config.yaml
n_layer: 15
d_model: 384
n_experts: 96
experts_per_token: 4
d_expert: 64
d_shared_expert: 128
activation: "swiglu"
moe_layers: [1, 2, 3, 4, 5, 6, 7, 8, 9, 10, 11, 12, 13, 14]
router_score: "softmax"
normalize_top_k: true
routed_scale: 2.0
balance_loss: 0.00606
balance_bias: false
router_z_loss: 0.001
shared_expert_gate: true
init_std_router: 0.00988
lr_router: 0.00129
vocab_size: 50257
norm: "rmsnorm"
norm_eps: 1e-07
tie_embeddings: false
optimizer: "adam_atan2"
lr: 0.000688
beta1: 0.9
beta2: 0.98
batch_tokens: [65536, 131072, 196608]
seq_len: 512
train_tokens: 940400000
steps: 7195
dataset: "wikipedia_en"
Below are experts of layer 10 (counted from 0) of a mixture-of-experts language model. Rows are named router (the router's row for the expert) and show model dimensions 192-255. Each number is 128 + 24 x the weight over its row's rms, rounded and kept within 0 to 255.
After each expert's rows: "comes after" lists some tokens at least twice as common just before its tokens as in all text. This comes from a sample of Wikipedia text that the model never trained on. Tokens count by the router's weight.

# expert 9
router [160 138 123 138 115 111 116 152 117 117  95 143  85 145 100 100 131 127 172 103 107 125 132 127  94 148 120 117 131 179  91 162 137 159 122 111 154 157  74 136 111 161 140 153 141 118 142 136  90 122 130  99 122 155 132 143 140 142 140 142 107 163 167 152]
comes after: "| ", "\n", "\n\n", "- ", " | ", " ("

# expert 8
router [149 130  91 142 118 109 121 160 141 116 104 175 112 125 112 122 120 105 194 122 124 127 131 156 129 146  94 120 103 173 110 127 150 149 134 105 146 134  88 127 112 141 119 163 157 118 143 120 123 147 139  96 161 108 100 144 142 147 140  95 101 111 124 148]
comes after: " | ", ".", "; ", "0", " $", " / ("

# expert 33
router [153 166  90 141 104 119  90 146 127 122 112 146  97 157 106 100  89 102 191 105 115 129 146 140 126 129 128 111  96 134  93 146 127 153 132 114 155 138  84 125  86 149 142 154 140 126 169 170 116 141 134 114 145 172 138 144 130 148 150  86  91 112 105 147]
comes after: "\n\n", ".", "\n", ").", "s.", " The"

# expert 76
router [128 149  85 147  90  96 101 156 134 123 120 165  91 153 133 125 101 111 175 102  98 113 124 140 132 132 111 121 144 160  98 119 134 141 133 110 152 131  79  99  90 138 145 149 145 109 160 159 122 142 155  98 157 154 124 149 134 152 149 103 123 106 146 155]
comes after: "\n", "–", ")", ", ", " (", " to "

# expert 15
router [152 150 110 152 122 101 129 151 151 124 121 154 122 154 113 142  99 119 183 111  79 115 158 131 115 138 145 130 127 135  80 168 152 149 113 116 136 154 101  78 108 144 132 131 154 118 152 122 122 147 113 107 157 155 126 163 123 144 150 130 122  82  76 138]
comes after: "\n", "\n\n", " | ", "; ", "0", ") | "

# expert 10
router [141 171 102 140 108 130 100 140 133 114 104 145 124 124 111 140 121  91 205 110  95 126 146 135 109 141 121 119 106 181 106 137 138 136 157  86 141 134  74 114 107 130 133 131 162 109 152 116 106 134 149 114 144 131  95 156 144 152 160 126 116 111 117 135]
comes after: "===", "==", " =", " ==", ".", " ==="

# expert 21
router [156 154  94 146 121 117 117 155 133  93 147 136  93 159 145 100 123 122 164  73 119 101 147 146 120 161 127 133  95 144  91 160 141 138 158 116 140 135  85  89 121 171 130 136 140 128 144 140 115 136 137 119 137 109 117 145 124 132 148 100 123  84 119 147]
comes after: "\n", "=", " | MF", " | DF", ")", "| Preceded by"

# expert 64
router [147 132 121 160 110 119  95 147 146 110  92 161  78 145 129 130 108 100 186 135  86 121 132 164  91 134 133  98 113 169 118 151 148 162 150 101 139 108  81 107  81 128 141 160 162 127 136 157  93 115 138  99 128 152 107 147 114 142 138 117 102  95 131 129]
comes after: ")", " |", "\n", " |  |", ";", "\""

# expert 48
router [134 158  84 156 104 114 102 116 142 115 119 146 107 148 119 109 109 117 182 104  95 126 108 136 105 147 115 129 148 146 127 139 158 146 127 103 172 166 111 120 102 136 141 173 120 114 165 158 120 166 155  89 151 149 120 126 129 157 108 106 118  97 130 154]
comes after: "–", " | ", "2", "1", "020", "021"

# expert 50
router [159 138  95 143 102 103 108 120 148 106 106 153  94 142 131 139  89 125 181 115 103 131 139 138 103 132 114 104 103 166  93 142 150 135 121 112 158 159  75  98 101 111 155 149 156 128 163 130 120 156 127 126 136 152 117 147 146 147 147  97 101  82 117 145]
comes after: "\n", "0", " JP", "3", "5", "4"

# expert 79
router [190 141  84 131 118 140  87 106 128 109 108 157  88 138 108 122 135  89 195 119 119 102 144 126 103 128 118 126 149 148 100 126 112 102 116 138 138 137  87 140 144 127 164 190 130 139 146 140 118 133 149 107 165 127 101 118 109 143 138 108 118 111 119 143]
comes after: " | ", "; ", " ", ", ", " (", " on "

# expert 16
router [128 143 132 148  87 104  89 166 133  95  90 124 113 150 134 126 110 125 183 129 107 118 134 158 108 157 115 100 110 152  90 152 159 140 124 111 132 117  83  95 126 154 137 166 153 101 144 119 113 135 156 108 117 135 148 157 103 147 156 123 105 118 114 164]
comes after: "2", "1", "- ", " in ", "| ", " ("

# expert 78
router [147 150  95 149 120 128 119 160 131 108 116 160  99 129  96 125 104 111 177 104  87 119 145 140 117 140 112 112 134 126  74 136 134 179 140 111 156 122  85 138  91 140 143 163 146 106 126 174 105 156 129 102 137 144 117 137 101 145 164  82 119 107 122 144]
comes after: " | ", "–", "2", "1", "3", " |"

# expert 93
router [124 136  97 137 125 117 115 149 119 113 116 165 110 133 118 118  89 102 187  96  91 109 138 109  92 129 105 101 108 144  88 141 121 114 124 114 134 121  82  97 127 157 129 175 146 114 120 154 123 146 170 127 129 157 115 134 122 124 152  96 108 110 107 148]
comes after: "–", "1", "2", "-", " to ", " – "

# expert 52
router [165 128 110 143  94 130 102 132 140 107  93 128 136 126 101 105 117  85 185 105 108 152 111 135 100 134 113 114 103 152 112 161 126 169 107 120 157 151  87 108  90 128 140 141 141 144 147 151 106 149 163 107 153 142  85 179 114 146 155  95 122 110 123 165]
comes after: " | ", "2", "0", " |  | ", "1", "; "

# expert 40
router [133 161 104 171 138 101 102 152 133 117 134 130 119 155 113 107 107 127 190  96 116 112 132 130 105 105 104 125 127 116 105 135 144 143 130 118 147 152 125 116 120 149 135 141 136  97 140 158 102 144 137 100 137 161 130 159 138 130 134 114 134 120 116 137]
comes after: "\n\n", "==", "===", "====", "==S", "| Party"

# expert 30
router [160 135 121 163 128 106 100 147 131 103 126 158 105 132 118 126 120 130 182 123 100 114 132 124 130 136 127 122 134 160  92 142 120 145 115 134 160 150  39 100 121 144 148 164 159 136 152 128 116 104 128 103 173 111 153 116 136 133 163  78 121 105 143 147]
comes after: ".", "–", "| ", "″N ", "°", "-"

# expert 58
router [153 120 102 135 126 130  81 133 139 123 106 124 107 131 120  98 138 119 185 103 140 149 144 141  81 136 124 136 116 152  93 135 139 134 105  72 161 153  96  82 114 186 158 164 181 121 136 119 114 138 138  86 158 145 103 147 132 153 153 108  81 145 103 132]
comes after: "\n", "\n\n", "6", " ft ", "5", " until"

# expert 31
router [140 172  76 159 137 116  88 170 115 104 135 170 122 147 116 121 117  88 186 102  92 126 154 124 109 143 120  96 110 151 110 138 157 148 124 113 141 129  86  68  80 166 137 152 147 105 169 118 111 124 153 109 162 128 118 163 115 130 148 103 119  96 117 116]
comes after: " |", " |  |", " |  |  |", " | Notes |", " % |", ") |"

# expert 32
router [162 139  92 118 114 136  99 164 132 106 119 153 136 152 115 105 113 151 181 124 124 121 156 136 108 172 127 135 127 159  98 154 153 154 144  99 164 148  58  79 136 145 137 170 132 118 130 162 124 132 155  81 137 132 137 156 131 139 130  90 120 129 120 170]
comes after: ", ", " in ", " (", " In ", " (born ", "In "

# expert 42
router [158 157 105 154 122 123  97 158 136 106 102 130 120 127 132 122 101  94 192  91  86 121 150 146 101 140 128 110 118 168  90 150 146 139 132 120 131 131  65 106 120 145 141 186 142 113 145 148 115 137 154  89 110 131 126 140 106 141 152 104 117  95 100 152]
comes after: "1", "2", " in ", "In ", " In ", "19"

# expert 6
router [142 135  89 132 117 123  94 143 136 109  81 171 110 141 100 103 144 138 192 101 119 109 124 154 127 134  84 100 146 120 128 158 116 133 159 102 141 143 109 137 129 135 128 138 141 133 179 126 106 143 152 116 149 138  92 157 149 138 139  92 107 116 115 137]
comes after: ",", " | ", "% | ", ") | ", ": ", "3"

# expert 2
router [120 128  97 147 100 100 117 158 123 101  95 174 103 142 142 108 114 104 179 109 114 136 110 145 122 159 134 124  89 150  99 131 130 158 133  99 165 135  94 115 149 135 146 143 156 136 143 139 114 113 132 106 148 126 103 142 109 138 141 130 111 126 115 156]
comes after: " | ", ":", ") | ", "′", "; ", "| "

# expert 73
router [167 144  87 154 100 113  90 168 122 117  86 140 157 147 124  94 104 128 177 101  88 149 115 127 140 142  95 140  84 146 120 134 140 132 146 107 130 123 102  69 114 127 136 172 151 108 152 151 114 141 169  91 198 157 110 159 147 149 139 100  97  67 111 146]
comes after: "\n", " |", "| ", " |  |", "\n\n", " |  |  |"

# expert 67
router [135 146  91 133 126 103 103 129 155 129  80 155  93 144 120 100 110 113 183 125 101 100 144 149 116 146 111 110  96 169  99 145 134 155 130 103 136 118  58  93  82 143 129 164 154 118 170 139  95 142 171  71 175 147 116 168  93 127 143 112  98  78 116 151]
comes after: " |", " |  |", ")", "% |", " |  |  |", "0"

# expert 68
router [148 171 128 155 105 140 107 153 164  98 119 154 125 148 127 101 119 118 182  83  93 112 140 143 103 138 133 114 132 139 123 118 116 164 122 108 166 125  80 113 131 138 165 176 169 154 130 138  96 117 140  98 142 135 116 142 121 129 158 113 117  81  96 151]
comes after: " ", " | ", "| ", ": ", "-", " ("